Below are experts of layer 2 (counted from 0) of a mixture-of-experts language model. Rows are named router (the router's row for the expert), down (a neuron's output weights, with its number) and show model dimensions 0-127. Each number is 128 + 32 x the weight over its row's rms, rounded and kept within 0 to 255. Numbers have three digits each.
After each expert's rows: "comes before" lists some tokens at least twice as common just after its tokens as in all text. This comes from a sample of Wikipedia text that the model never trained on. Tokens count by the router's weight.

# expert 39
router:132187096088129173079118159148097169135148113164117131104165148165138155135129112083074122126075064127105071103122068159122159119120129179187132133138201105088135120148078123140172128138133137078146185171099100162121099097084122105196114213114161102121150163063100113092108151168148177104114115102109098138137108121108155149110121155128094134102161180102121159138101141168101213138089
down0:073088132109114083121107147209053106142135129083120125178136094098146115081125170191118150120127194108151077105134136123149140124122135111092182117140099154092132130198170145192186126100145122131140177057080155141155154163137091079085049143077111143169109128125082139112122099133173134163129077139143132063113129080132068110112118118111137113095157110163104126135113124150088172123163
down1:188155192176091142166176190115123171180128182161148099104110152150091145169112095114114133117081108173113127110156151122154172173122110145115148123118107169160115144087089075059148147157138164122172095149074104132128089096167114075171139164160118106089077179183136089173146144071087159122124152127156154128091118103084145088134102154139094117094147071102158164137115112200122127165124
down2:162089122114103150086148157133143067131160171144120229143119111126124100133129113146057088170132122137135146172077113114083109096112137132132153173132130119149153172176126162146106169119122139153197114139074092105141080111138149165175136124128133162052176171080000101133143104138109119158124110130132113157092119116093160179093146176162128126150130149119147146086151167070133116148131
down3:081088154118044166100137122134118161099188169027199137146127135109104113087152176079111091123133106116111225134121087132124166150109163103092141140167144097093092178128139137156147144164178076141075141118148116124155131149102074107154154159179120142100139138146153152135141167090083104126099126181178141153179105121140144137090147137152107057123118111122129140181146141129064134096137
down4:179225109113117142128130169186125141159076124119157138162165167115166117125064129162118088174087098103164159077116137118146106095090117172107147164089155102129164046170060119166167083118115100132132138117123151130139151117137097142081088160157123137088125198145116069083111117142113197094103135110123130148142150101114097089134084079079108117179183108079146139127134092177112126136117
down5:137174196127150153179104127101118173117120097179130110123134094129129126118127101156085127126133054136104164166099150178138111102173126088110126107084075117093114183116146129140094111113139109065177183137147151114101118148094109175131159100203153115195112074185107120118186102104140091157151166198172125131091148103117080122167202163110125165095080105157182117113099138128086120090130
down6:188170131097150095120122101175164111128160143180143177195134140047165153118144102136128086164178092122179131112137109137144124137088163109120123154133099111136160124155124116146162148140159044138129059081134119128138164168185153210125089104155120136081146240123131063106112095123170176171152146143152155136116103106152085131121166110088150164153161135120127099127121090129147153163158
down7:160147158110138157145148162146102110121082087120077149179126091123149174084108147177169074144138136133164137127124091190119098127066121158151085107164170112095110189136094129092146112150118127049108154138089131159123104138154077133133109166125155150062127109092099112152092119129157133136158144134092106086169107083080149134128052095099108095194152157097130190182139111145173221134107
down8:120169135093129168143155173157156136124069146129103102115177167127107149140230134047115111133141106088158121085108142165161166108141162182202115102136113145096187196099092104143122107114107094089154166167136135169087137061173074174070160150120122135105127163093114127155110102089111171123110106125155114172162171138119113147126083097149101148110123126119114158151091138182174186102138
down9:111116187115124205191141225157133105114079180073065168138093085105142137111117172121153129135126139084115120150108079146183079105108157118108126128161101141056111122151120113095170188153139149109089099108125192120141080090119053106151085146137110109083134117146107193127116180115181093139069137124124155150164125097115114127201118144172142152129125144124089146113135108156119144104117
down10:191210125110139129146110126198089165099040120095131111160131101140126116090108116093128117147152173121197147152154096070132107153130128153186119159165148110161100085170164116068201155141147093144156115121146171132103127073169101099137082147161143166116169174131111108109070143090155170151082149139133123112116194111097094099098070149118113090141149134125158148114097080135136155070143
down11:132073096121130151096196133143076086138169157095129129155123136114142057111121112199130109129132179115129131127195129104125090076133124090100142113095104174155109149167148175178118143116056125161162154096184112122167150194158155102107133061104137149116097143155073100104168090108147156166107155132063151150059129153152088151140159150125121143116146127135094072093083196093106113110173
comes before: " ", " S", " J", " de", " F", " Union"

# expert 12
router:096138148143104183102124128145112183127119040125110145081129083154084114179112124073111180175158091112105131120090106162153106114172200177135077118100127123086146169088114086099122098115120113114103113172152169105113067127139103076085069103136157068160170072112155154135160062132153133122156145183066118117072136140155092124118126101102112104120084146157091179181104120137143118124106
down0:144135137218115161087126129150134125149106134146161132100073136088133209110085109177122104116140088109132089088139158148160070151094093127193117066142153187136134183175146146091117191114073130123175121164170180115098172169089095176136101152142098155111074115141142153144124140128099118151111123108130181126181134152134084129112091098108129115193132138127160043164107092124127151104174
down1:092074133180081147091165148087129109167156140141112114099131115174147223087082178115121108041144117151139153147169089184159111111153087102151141059111154125111122156112058142059143101144152175083102111142174087179156124089155119126146147124124077138135135162176147214147124117150125097121090184103166053105091123145139134133129111115144150126133127151107167112119114126093101099129152
down2:195030144180176126141147156102142165147085137186144153110040136145091113163077156109141070142136073117152106091120143149087150151086148093131115157144164169127159072142149101111135171140091157169107124107107119121105129118135121147084162144052193131124102134174116125138135148093108130167099131114104188164103127115144145074122143078087125163130147128136053143126128184094137100081170
down3:066122140152132121143122199144108150142115134130106135123065063134152177102132116124130026179129144148133188169074148105084129136138038136088085128139089075142111163097149083142176123137132135100125130136130131144183090094104156144081074153151136118095200073062115167140146161125127093129107142146172120125121121077151122110075094185114147128190115137129159161120154080146139156116112
down4:148128149112167042142133123170097107147132161118101084139141137124155111097161094074144083140095107105155154147130115168172082116161102138151132121189104132111120114154087100135181082078059088117176093210059131175153138135165109146180114202114070130175157099120109101077124181094091157068133128112119127165124096114149125157151092113119121110072122117188118145165107119108093124172147
down5:141176173091119117168135159128151119152159041117162122130095114207134147096151143160145114089152126083119060097092129198157175162131162165156123174163070118136135156111158199131141164130116154080060144102116146044123116140104119179144139134138133130136190122110125133136106125143123124162067150106123107117164221071100122085158128116103108154108137117143155103199127142163128160158123
down6:151107127119120169063159143160142108169142156110090085108124118126215084139100084124114100105134098163088171102148140070167112124161142097111121170141145102116125100135102100090107132115127079147153078166102124160173124106095149116057066083175101163131079134080178146087175138097087155124135135147126135068163144173164072092177123050082108113171147100147155139117121157084123074112129
down7:124149139137118190152133106124099181138055167140094114111180125082144143139134080119091083124123082135079076150095166139145217131156161146160147092127145119127147090097134157129212144092146120105135167191136171079090098095117110060167116163154125148088136135115104098131142106120102143074128157096180110129156149108096211184138149157125131115140141148045186169157101135138131142145115
down8:143177173149181095151101119133139130166104132138142151136079204183085131154076183140111092114125149147143152192104120130098145118110139125134174072135108107084072091111113105197114096135160168148092149143064068090196131152134112101130121142126128159128108107116152134087137090140094052112112119097173151132095121102092163134095160161180109172145112142147209211103153110110102161120139
down9:117154106065105139109189151250182119096133070067131159107170087106136154139099096157089076115179127095135146129133153133144064168155137126175053151098097054136119120095148104136158143069122095113132175107102144101125114170097115113091077070136152109122151157122118133100122132117158176172089090134131123143148125156165097129140100125065107104157146108109095162130098120125124178094139
down10:204184158081115181163005120091174100093051085124115178177096116156104122176149051151128121083160120145136104182109161147093102108111141125091135156184109115112138098126088077142136111117128128084125121147145134115096119112114118144140106112149155142129151148093145128117115089129121125123117127098125130152167130118097183083147088134156089061145115117180149145181157091064171143138100
down11:083116144111151107143125139174091097101136109217149137160151093121133105100110137144084101107132059128143110163117084097083146110121092158111168078108100110100133137116118118099106157179156060129036115178138123147133087122139127069112116141143113159097192117057134152080135097157132090113094106192090070142136132099110144155114128186137142068085084193135165137140135149107182086167151
comes before: " of", ",", " and", ".", "ed", " in"

# expert 31
router:187120142155133110094133101156127119130072091084058157133146127143118161167134091141151118151063165167111128151083154133154078170123181163141111107081159086095100118090102150129151147127136147142205070142100140155091073143167167132173107131152098122122138183099197093133106137118129141079075146112181054140133152125079085092145103116216095129139106124157151135130095164183137148120086
down0:085123146156110144099160118108182110148200093146189121082116116125136118138124090185083141145119053151146153076131130109090111074172040140120103141113106107147124190150129135134107128118100125144104130158175155082126163067122153117098196101121128114210141145143107106173177075147122188141162116120198139168098092146188130154146161165126179113148121119122116068138097120092160108115107
down1:092130110129125117116155131120118123158123131180161122104102137084207074087085179176091152162151129133141128094112128121124137082142098159094145175129142092159124178134182093152093097117125071110086160152149159073085186131092091153079164189116129156153074084177075098082157126131101120181169129209164167136164107133151146163126133101079131140127095159128118075087165152103171099116159
down2:096106080135135127125211121127153103150224149120100128163130108104095078125132190147133102135148093160116140116111122082116130149128145153180148128156107079148090156179129112100178153197116063098092163158112155122154148090190197116112177150135129120120155071179050185083151118115156137151158098082120118138128141142131183124150176140077180179144105113128108098154113121127137094168134
down3:184166113140130107157116186237105168126087151156105127141157110182119171215084130143173124172088156109124131160102116102138179140095129125136148132135166181086109137113125178117158126175185129182120095074147159110125102172149149100139111122116157124087138180138138186155123141112106142156109122123157107124127157146109104056091169096118140113104135161180132170104049098139156095091078
down4:210163124087126080093096108150129092086127153153106119177172135143152152077149071091113134130136158132182140117135117054101104112173151122197149156147082099159118101131124114101187117146102118153182059166135110146126131146128116124122081109126124141096191184149155077114117150147139215206159166141140185162088137119100113119080153151162107122096182118136167167134159104129124165113105
down5:161171208096155154142076135141115123078104099123086121182119128081113138107144132068132146165114145165101193117129123159110152097109159129231159102136146083088154078157121105160176118146117154100116108087152158174135131042115047127194047132158147117112104165112081090123122112142116137126159125121133125118137106120109129092136095070139092134113175159086102122119161150113120164084089
down6:168142108079058148107140145109119113141117073174073095162114142108090080145187158104145179112136147065095178165106152085189088186135114121104083097181112126076169163112169142154142109098097074103126134183152119141088099092131077094149127104206143153143163156108156125084116135148124130158154131175123141144166115100123103111163171151113072116133166085150177155178077109131102135125105
down7:152206170104111177150120135087183133081147130153108150086154113137209117117122081114151107105125103186130148068047158110124132105093113148142167131145119143095153172114113152157131105130124056108071171165095137126073176083122077128141083139152097123116129200144077133149120080131102160084187177125140077080110152121109143101131105117157106085142120126164115146077138125131174152094080
down8:148152196116122158173099186196104131127108137112130123137167127156096159161099057121114142159113153131124142148114122177147139100112157101131059077065114115104101106150094119092212091139117157131141082150104101127071123125212097133145102115129162089105130196150123136155122134131114235117123143123159134166080148075169092098124148090101124107158169115141117187172106076151095141134110
down9:178156186104146186156109159169097117146045147093095103143085080102125157155128101142099100180151202127197099119136130161188096192088146119140136092140105123096163119139124125103179187129152116105147080130163137130134123140110145115182085125143157064121195129091166200161132149079134148179146133159106164096111177164148108162114126121162092110117168104168136159130126122165155155159108
down10:201192167103120167184099141171140142165073118131099111083118115095192193155130087076120166090089074169142102148137143136138185135084098142106085180171195131070123129103131083141174142137152080118136092155153123151115018144100101129151075127145105155098109152103108130139132153167152152171102137110125110131188113135101187126139112089172132133132121166121113102139118125141163152134149
down11:119202160147139174198113176085167143041086142190108136117130154141137113078088146119128087107112072176139104163123080133155125164101121125169133117099113118127145143129087163093198157139146096118110096134130120155087194124092132090163140157089136153058139177087117125095080054130118098130156148122135113104078114121128102167127113118137107097070177148148131183087079128147175133144168
comes before: ",", " |", ".", " (", "'", " was"

# expert 17
router:096144125134189166140148142106142130128146140114157152170170080109090151144155120110167099165173152112134094177132173129068067120105103078153114161089077063177134145147116082124157151080093126116095135059153114150154209171122107131176184135179094161119125108083115142139188128113141123105136131137107161116176115171160161138176084088159134161161137097091153138187100132117180090167176
down0:113119125125174164144174149149160121151095105132128090142058113069100142145118151143139105193106145098098175194076118127082122074148154128087167138124176066093121070097126135102089139114130074039146137164114126097109108104104161126112109150112082115188119181154111124158121194076135095094114135112114138073170114113110147108096108101086124094161105170154085061139125121151078138152070
down1:148125125099168117118106132128118130140121118120158059149134148132178101105128112144194163141082109157131156117140131090051145128136138196202137109100162121094120152097146211107174126130125082162119178169078111100086119119053145130146126130137131057196125091164095111174135207106143102075162134146163124141099086152167136188112142091143073160137084132124145087115147121121077137078114
down2:111158139124142123138137149120116136118180132110146134161159169126167088130123079066130181106105068129181140113097159108165119158086136108103097162141073109178111150106130140133134146158100096145080135111083192105111154089106062116151110083158168175073158098041105151130213165168177112077107106140142140116163142159129115142161109062181162119121117128124181170098134158097150069105167
down3:163152129126152151156139127098053120175150126106124143136106117141089105138153143098093100126135184169164091098118135126081087124113121101131130171075080114099170140089122092170078111080192110095139146056107128123145189196151126163168138094145121164091132101101151117155110151175174095127139091171183128073148125147201075131130137064123063132084105136076143136176119140156169090095108
down4:166094125094062163132092159126142093163163126145090102086132092123122137158117121138139145125154154162127160103158089119136146158088169088109177117139168132145098127199192130188130159143202177174160166098127168159156094143147147147175090136115088182083063146062100154104207155141164113123109142147156137128118177112154115118072123110103104140097070085100150164167105132100157131113187
down5:138103138135145162140144137129134106197093105114128154181141089125128092146178145145105131138167153106116141176117174080139082078122109100101110214073131103125174117150161173208053115126130103114093125106125136158135159179155160139079143107207124100140131129081133145158071151121089110165072106145163138144117178161111145135093133147094111135161165169209070148167121122130153080083100
down6:134107131118148151154175150122103135105146167083095128113097074116076154133169139140105100133147142107107071152140204146214128091149137138124165104115060149142158122166091233130185103105169086097131151078132145137124103109136121094089108160155099069124125114152170041101109131189125155157127133108149127147098152106088154113126120156139132097221136127142080160103154085156144129155077
down7:187157160140158142147120161074094111151150162096178176131123136146131147154172129168112137150119165125149135082165084157187139119117139087104128080147136132142111125154145097142212089100112158131150114079167142126151141193189088133102119140096085175115100109080126157118107089115162116170198071149143109115077170103134136183141128079075102157097112129125115205140126096126225127099156
down8:109101120093119121055157137143169128116150126160145130150126121130149136107128088110121118123093173104126139140096104170170175093127156171131068094161080120141170112198082150097192173135155145104084099161119151132084119146164195137125083038091143174151126077132185152116098136176098140091108121093119106142139167096099150122156137141040191094134124144099095133076139211121106104121107
down9:121120126121128150119165092134164126143138140119120158181132110099161119082121129123185150150190075086108123163130173093149108113147069075105089205091100171141204150151121159210052149169115185065092131092121074142092215139128121147128122114204107070136138090120107108145133090120104108158141145151152148117132182113109118161117161157090102135127135104166148155123083131113123104084124
down10:140110139128137141166194124098124129156155082121163165161121109109123170109131139123113075115149060125175176096200168129181141064114124107098155095182149122164119148102146095183170175196115166164181169140182140145107147114115145145105131096108107131136161138078100110107155116108143155150132120165156104101120128097076160096140129163152202139118171105161100155100104162182163190043104
down11:125122125148120126127166175142126127126107053123102180100127145152157071132147114168108148126139082156193140085212125123193173102077098104172145085171145127158080173116144082103203147165151151149174110164132170054141155092137086131132096148142146181117069128113121161144154153113134148109143092160111144161120166105061110080133184139129144111067163125130162125096107108164111126116186
comes before: "|", "-", "\n", "==", "The", "==="

# expert 9
router:148084177156090127199118154149101090153161203111147174135086104118133141203134092163094098138102131097181131143081153130178113162181100152125126129092142146143144109078120096105169152078095117075100111157102101180168089129163141085157095184121098153081094115082168126084075129068135097164132154125143167126165094105072130069122137126119125109153099093174148161093113107148159142159164
down0:153137128137105150115144154190080081196118127091132069127098140102118136111150149162119127130155126110143229043108139142171161105178115188106059189107118170109143157174100153147128112147138074083120097089175134117175124078080145167126132126129135155122154100079137089142045157097129115129157151123125137108114101172128132146146151120067134119171103180160173145134119080148183101150130
down1:138107181122132099123153078150094095107149126117172170095136089159201110142135081147143109133163130129142179113155173132084091188112161146058125059118127141101122094153089106136126127143110151147126141159131166117171126152115149167093100119136187139108098082123152097142226100148148076158156130083140155065140124120112082154106128079059202147124118137170091171096155131120132072067097
down2:130150138122235150181149141113122119128113161103086115181125134122142169111095076142148093119143162137170073077097187157121114117120145149085101077188142114127142129142178087080126175072104114089084160109137068181105164108101156136128090114104112123112107107128138081174113120153151111120116110106187122135093126049102079108167130135131178143107182118185057108078104120141115092116101
down3:151144125160091143101197132143114165085118142116127128140072126145164174180153116140120160108105165156149099157107170083126101110183159071113165079122120079116123148123113054117173093168117145077090147160130117149141119133160170149111102155176208174120110084134084128069146093074165114110119153101127143159162122059187184198146128086123124122088123124112130128141110187146185115166161
down4:145141051066103116068143108170168133118128084098133111112138140115119117134138161075094171073139157187102115140152138104169091102120116172110177139102123126154130144096156141116119125118160104182158126139130097088192171111168175118096082045142122159139173056120147168127094107105076118070137140158150160133160105102131150152066061186140168135090122146176132153108164116076122160157160
down5:123162103109080147092205133190153127114145104116136149123126130110168144094174098118125137107050141104133101145126110124123127137161124093118172137071122114088094167132091132143152090207134078142133092117131155106217119123188133110101099099112131208105151092172111133082143139142188087132170201141128092099146123127199148179160128112078144080133089151127148125114098123107120041134156
down6:131086077179117093095147079144078129134144082170109105176100159068150139132094137128146173098081086094094179081115107138089179088143120150097092157081142139096107080173071179133131083100168132181176116094113150120162141152105152141168091109129172149123078090137078071146142126122138168085109109123114133084161174174182078141117111110091142112112143151096112119182181144133113079124094
down7:139106084073125140095115111087157121092152102121123153131132129116096109093102151123093146112097136132112086137128147107080092063079074148126091173135066163130140136098124152087122112133149096136120159163077128037083154113158144140097168062082138088178139141125114109126074086166108115085130103160193128152114139157130098079122117104096110138130111190142077058056145147079107146078060
down8:170133151114104145177166147146161107130108125117101105177077106163155184118106095122147099138148129151087179151132139122144128116123109150122086141156132120135094144123077162134088136093095111082142151158097148196108147137177142133117192149142082148146132134050092094094048138039161132142184128133170137166173139079108093060135092161094140161102183146158149148109120112080116216106161
down9:091124106100102126146132123157089120154150173125109137162128106085135071171126111148150090130151185113192118149120132108145179130153119138098117039211107146089167132103152036065155180108142148079098101142079114120149094160156117123106142123133116157086135160148145093111100140089135108144101191121112193082174090121138148109137024110116109093125160164162083110134121106095156088115137
down10:166158152098190174137163193145174115148079111095131156126128119124172138132137113116115151152146173127144145136146110137171140101154077080145106144127154126074152109134089120118061150132107101113078097176059214090152140085181131142086093138173103151178191099150135132107091151161154175139159133164136148124069127184094134125122111071101144129133114144110118074122134161105139235127101
down11:147021134138120134093133088153065124127082139159124114161109159128092059126191074159141143100133131158128130117112139116198146158152094159141151136124124097146161111118176160098147170100095171094127096186155091114203141138140083134133104178148099156088156077093082067146143099147141122169111181088122190131161069133118144108133064112109143113137112137139090120147077163117099091086149
comes before: " ", " the", " and", "N", " a", " New"

# expert 41
router:128135164184108120113121165154105090144133170127136118184125101099084141113106095101084113142127137158202096140100151151098092091138097188183071088097084095154154110123102084055144102111163118127126117163107165141121099170186195134113087091108129100176176173122148169108153176109144176122102119097129134162157124103139090158188103135089059128073171078147107098167146095108139140113077
down0:196133143108105126135134201176097129134105092155145125175168111169148140168125135184106077158124124180160104131085082127156167121095142092071145115132140174116132155149122122132164100121095118103155156132066141149098100036144078161111046120171099075115072132104068071118072148155135138156118138193101119091090142164136106136155130114102105116171082150147107170137123058102125125129113
down1:089131088101147208133187100104107169122108155117143149096115127133125139132048060099088145098182113069089108130103123094137099177146132174127121111144121154197151131089186117097100107105141142147126144079148113130175164122166103117148077104092149085135196080055171136168175111107143087126141138106140145079081100170155102134127174132143163113145128096126128158172156069168129155091086
down2:143085173216162108155089119127100149135132127135093150178076100155114110119150138132178119183113087158108162141162152111166145123101136154173096152110125173089094135100091049144133153145131113144107131129138183052141070115117136088157118153170144132117101119132089161119070085155188159156093068209082123132126132138140138115155123117107136072165077097097116141132105079157110055169161
down3:179181163160082178154091195149159129101092100158095088117130125119146207167090095200064104160127091127155143112169189182155167096104105148173101096125164175121151127072105117112149069110120138095149154129101164157114126126141070147141096113131143136126150171123102120138098141127106185142090158103118090105101117147135146097127150162066103093085101103089085158100097068145182156114125
down4:147084189111109129135127088081141122145124134135183058177122186115113111119081127124141069209122149124132126110057153120083136213138137157146115119129162172142105085161166142108130125068094093146119085141103115140171166117156101155115186147135111109140183154174153086112112133137060158148134088165122195151097136093074188166177161156108154134125169114106100128123176092101127132120158
down5:111142117122135112099200148232083101150127163146153120132070112119172143173131038137099136105118112093145130120130140148120094135110106154216133105156127173164169134173119091057173155097046150131136113144147162156127097139160151094095139099112157067154144155069151111100122105125122142156103141121072161097180141088135097161134099065133172114133173114102143137133080153105089123095146
down6:167122096106151115146134132201086114161145182115128143148093089180160099166120053100061132134166156107146165168103182194111136107115119137173151109138085176113208142168107143093149134116098110136142120172111187186160105137139116153133179174131173117147177172130107130138149133142120188125165137164100103121165114127153084152106092126115199096113198135106133155130093094087078167136143
down7:164162128151092155107166148107174141177123139132149181122128096117198183156070107160144176158159125118121140154122104106124103104126149131130030061157118153148161100126108072131220122122115106152108087129113125130112136098166061095190115173135148148160164135118082108158156088146150174210164131147056129091105153121154121117082116147114128105109147155126122148140099207158169140126145
down8:118103121205116149062161151174115095120148168152162108101120108156173137176096094162071120108140107090183148128087138117146083120197108215147040152113097164141212091161130111131150146114130148189077152107141156123112110142181132135092096080157150096164141170136117160156144137125164211140152084137163108136140105107158129080127078156107123083119112122099158134116147137118144094129106
down9:172100125142099101070170153135134083107189136078097098112099118115178145141089166130155135169072098133154091110079127119105133111091118152117106092120127179111118148143078122149195146153087141120104054103083101140187141144117113153136126172124162189130069171121040083098160147143102152184181148162139101075163072120151100118152153126166100155109139162184122137155116150092130090116173
down10:190125113107141098120100127111141108171140120103157131172143152097162159092133088163173079220116188171120195103159123119121134133097125116054147167177141138123135119132107200159137108142099092188130067087112094134130068195166063130127159162159124152099057162168118093153155148132158163138176127145123106111138109108083159135112131131161130102179166118189115145131128094134093097169106
down11:149147092164127225179132118131100165166106170102158150126115132133084162113106058104111138150164129110158148111107095140075140142174119169127182108164117151133195135170122095072145059144121177131144127125125110200120134125128134157104136136193166114124177112208128117165146141111161186175138107144091192153128142127128148129074144119132103161144167152075147150115117065083078182133143
comes before: " of", ",", ".", " in", " and", " ("

# expert 23
router:153097154193111155183200137119094102136172167122161162095098092122077115153080114158127108160174124099180134145119200090118164156136144128158116120125121136103089123101133088128125119086096105149133146175142166144126104115053171119126070115143160165095089114070202090089139102136143065107173131122098165103143112129075061151120179166170126167113160131108125166093115103180183153135131
down0:146126113105102148132129122106093136128149135139137205078144145119099067141147195156113158113127114110115087102085108125223139152111093138098119116075138191119149153136136160088184084104155146129108104149058171149087152090145111064125082131152130120147138101145108135057166149136093057147144185148113144079114187161126154149108131153193083106107142103102074150140112157091165178180136
down1:100170177134171157122134185079123092114139173172126146166093091105137116145171124148072137126172156100160165176143107175064132082145125148167135108152126120138117163056066169114121125102140142109132153158115141130127139194175114126139095169164181128102117128053133151131114083093068116099116127122127094109134057051113071088086167136072185147138154095153120151156107107160167138107134
down2:137152149110120160083120155075120106070142099156150158119145042091176083151203119135119092151080087108097179172076121087175130098171157147102125120125151105153146165157127121165169085093159106086120159150102123132126123118081105137174105127187149132108179095106117118091116137114148122189100118163150109133092071133129107153100145081089114143152095135126162174091119085165036068166132
down3:115127156172083137089120181071105097145143150152159140092097110075151147152127119152141108092122054149128196137169138130123158135124188099191128153162118091129081126129158057138112112083136104116140094153174154153166166166096077094156095077174140144134179155123135153121106114124074156119138138104167114136149115096157121155094170125131137080064093102127138119177036055144126065152132
down4:126113119152105095125153172166100147151133133091142120187104163135158193138126166151173101120205151096143069100158137151092127191079150105147142142146083102154125090115074113056097122112072117158105099165105181145135145159122118124131198096088174156181118128123115143179135130144129100089153201095181126091139171092106150092101163085171104101141125163131137161181066146132183144110107
down5:161110102085115097094161089120149115134101089116138117127154172119183085124094155195169096156077095092135126048104162128117109120078129151096098134150153144105107118137191129153095119137133146124119120130129069101170185113149181156168174077107144132195116148201100080108111141126101198119130140125218116094063131130171136129173134120107090148151050106106140118075132107120086127127110
down6:080196127187095132179144093190147123101086139145146194182116118073170166142146115175124147136082159065145119160109141091150166101115129095136179130128192149138128133120078110115095114148127171092127117128134149096128059174197096084123102130122104110134079121075169154088094101154125108137143091116064136104120143139116111117129058155155088138127126137163073153116132114061184153084122
down7:133079140118183077128115114129120102192164129138106189126105132148150154118120121176112103143113174081164123107113163138065162088079092117089137160148130209162113111051138152122118087096160188159143160110064178146180164117184123166047059081157114140156126122106128121135135117137096120118093145095080154156112147133140143094100172126116131161135154142147174090091173089140078085136129
down8:136164135183142105129097121138107113129158142094164130079126054117138123177127067158086171114049080098121177129096132111107141069119166167100104161126140180103063118142119108149186148129089140121133156056126136080110061128098167136084126143087127140097135129174044144080088129122087055140139146121131103122132036143136091102113132078117126090127087106145094111108138163106145106116123
down9:133101161121119136090187179083177103144126127143077143142041154098218095178103128104101092113088196114131101113121153130108117134119176156195113158103104061153102111178116120173119063113163123144138140140172115104166083222057110146102132170133197106111168155120117136150093096107097135121118168172157065090109130148138098145131143106137133132137146119151115142155130119120119133098091
down10:111134120080118146134118147222121099175130119121099169066122122095179141126153145119087107090105154104168106070072199065077092093075124161155111115133130133144143148167083103140125146141117135102120067188113134148187130163125098157055143105145114171139204202115169143093154090137147138069143165157156141087117088082158132089128130137110120121117171145136150141102109147144138139072156
down11:108140130094086153135117154151081166173135132077087130095115126093147190105145117102095125110190152090167092104102124134076121154125092147115142118174084127086163134132121023143107136140105109129098121148112132107139152136098121156118105067129082163117177206090171139114121131196184131076189181117113146138150073114117134077101088141107157096071161097115188140111077103175134154096130
comes before: " and", " the", " he", " but", " which", " a"

# expert 4
router:165164155156141137176048158152062113151184171061150095132158121152150125166119124126109150139177169108110070119062177152105153144130136156119169106135103097052119129171112139097076087145190122139120116084175158112109123140159148118163069100141171135119128130138099079169116138106086143171157141082188138103171159120127110095167105160105136073144142073118159172161166092167119104110120
down0:126098125187097143099087080156088154105181124104149100124181212122102157152189099113088078135154116062139098110174118151138078133192112126155138128138114124144105141099122127130060125157107165110057129168108137171135132153131112083160171086101108120154117116099064069113119120163155109090099128087132141159128155158116086129112203134181130140151143085149141083178083141127090129095198
down1:213112127139112100121123089128126192154167109075131138072097084163133124122076132171162109104115160112125117159131082083121124182163084167137183145118099143081119118161152122144094098143108157175140115105119154130142157104153094094173105132099177099093144151132104119121114160148111054091150232164099124069168172140179146131049175148159100152134179141135109137158123125135167079097137
down2:170099142128078128111084120066135104101157202073130140141112127102102140119151114157114109102143122123066161109177104139166121150107113120126179140186158146164082131167106118142169106164143100096125117104124172117084156051122088119127129127179104123084127117133067095080127077145136160175122144097151124084147084187142087138146155093132111089118119228153147097125109059164044099150127
down3:084148145115100140148134151103121082172157160095117120128144135157109174174110117172099113131205113154065181147129139127148194113104054130175163146215109121174157162148121128065132145111171170083126135134157148163094149121149102147168136101172157135098125081123159131162119086170092118099163093060127151067074149120104177105131149088154138131129163128142151164169103165166124188147079
down4:118156124099148139117162150096107162161123122132220120187126097117162102082120098139136145048157175168149199154098118147113159097105095123105108150112142139112123136127136114176105124140130114179167064080189142083140128160140075091123117084175150171148086141124124140144101046139111111158155183080108156179160124080165128098189177125124180140100160111134193161170109141096123148144101
down5:115173131137104099107147192147181127162108147192138141111145134134144058114090138164118163054166110108141152119119152134169110182141138132135188164186096085151132137089123094133210091140123080091196088173135080138131217101134130201144170156083147159110071108184156127114135113111115165095183122167179122157131134115114101144121151126124133142118158134101144125061144128129095128125081
down6:105086140164146148133119152182106165177156093089150144153168166135178149092108122107083109166127134106083154100142066115135070179143124122127146123164068123130123158100158125107128162139149203126074144193106195096145141139131089099171098160110150099136137127099064117098157146107163082079123130187121157157127041097085105135098163120164174135153137086167102089144087149138158066141160
down7:138125147107126150133093121102119094102163137137161145155104069124167203147106098162075100121130119065229080128044166133115189147149122114079105078101182154097135090106107140166138115129074149119078137129172103088126089174144120116117073124151102092103077126147141128139076152080100164090155090156154201120122152130158139136148135186140172103172124122130135107166144121186107136162139
down8:155143074120142082137145141138120102122131129057141129088124114140121108132106149174084158126195206083133087133035143157129164087134118104091110129097143075142135154150048068124124119133126195067145102153159190111153086158184151160172104087190108172108121107132113177094110107112120166119132117109097136136153116140171170126156129077101153113125102121124171111215116163161142123139118
down9:111149147103073136172138141138110067135118155133143080080139089128117141135142165177087138119172170160110152165095198136147110078105164106182152148099095092122153098123105080164132115147154169127182090099172181125072119134218121145136130032144140138097096093139224165169117122157092169103127151090100096153155108144148144152163146077137105132102142098152129144169091134172135128155108
down10:102164139082175144176146137131128161166142117134148143147143144089129195082100130082162119084134102063199148148145108104119188146090118117091147151144165119066091123085140144114232134186134157151108106136099134077118138153065156108144098162186105147116159085136094104128134141043102112097199153140158127157141108150147171093108125068122163103158112098125142125120114104093145155172167
down11:119158178121105191094157125136123118170164133040146050097131121147105130145128144140112100143181111098165122135118164087157086172147119115119140133135111086158200112114109127125097068160136164116203085141170204157134166103181165138178139098176108157106052119099129151118073101112102114123113086101139128120133114139154124150067140099068163167113108171099106116154107176133121183120088
comes before: "0", " |", "1", "2", ".", "–"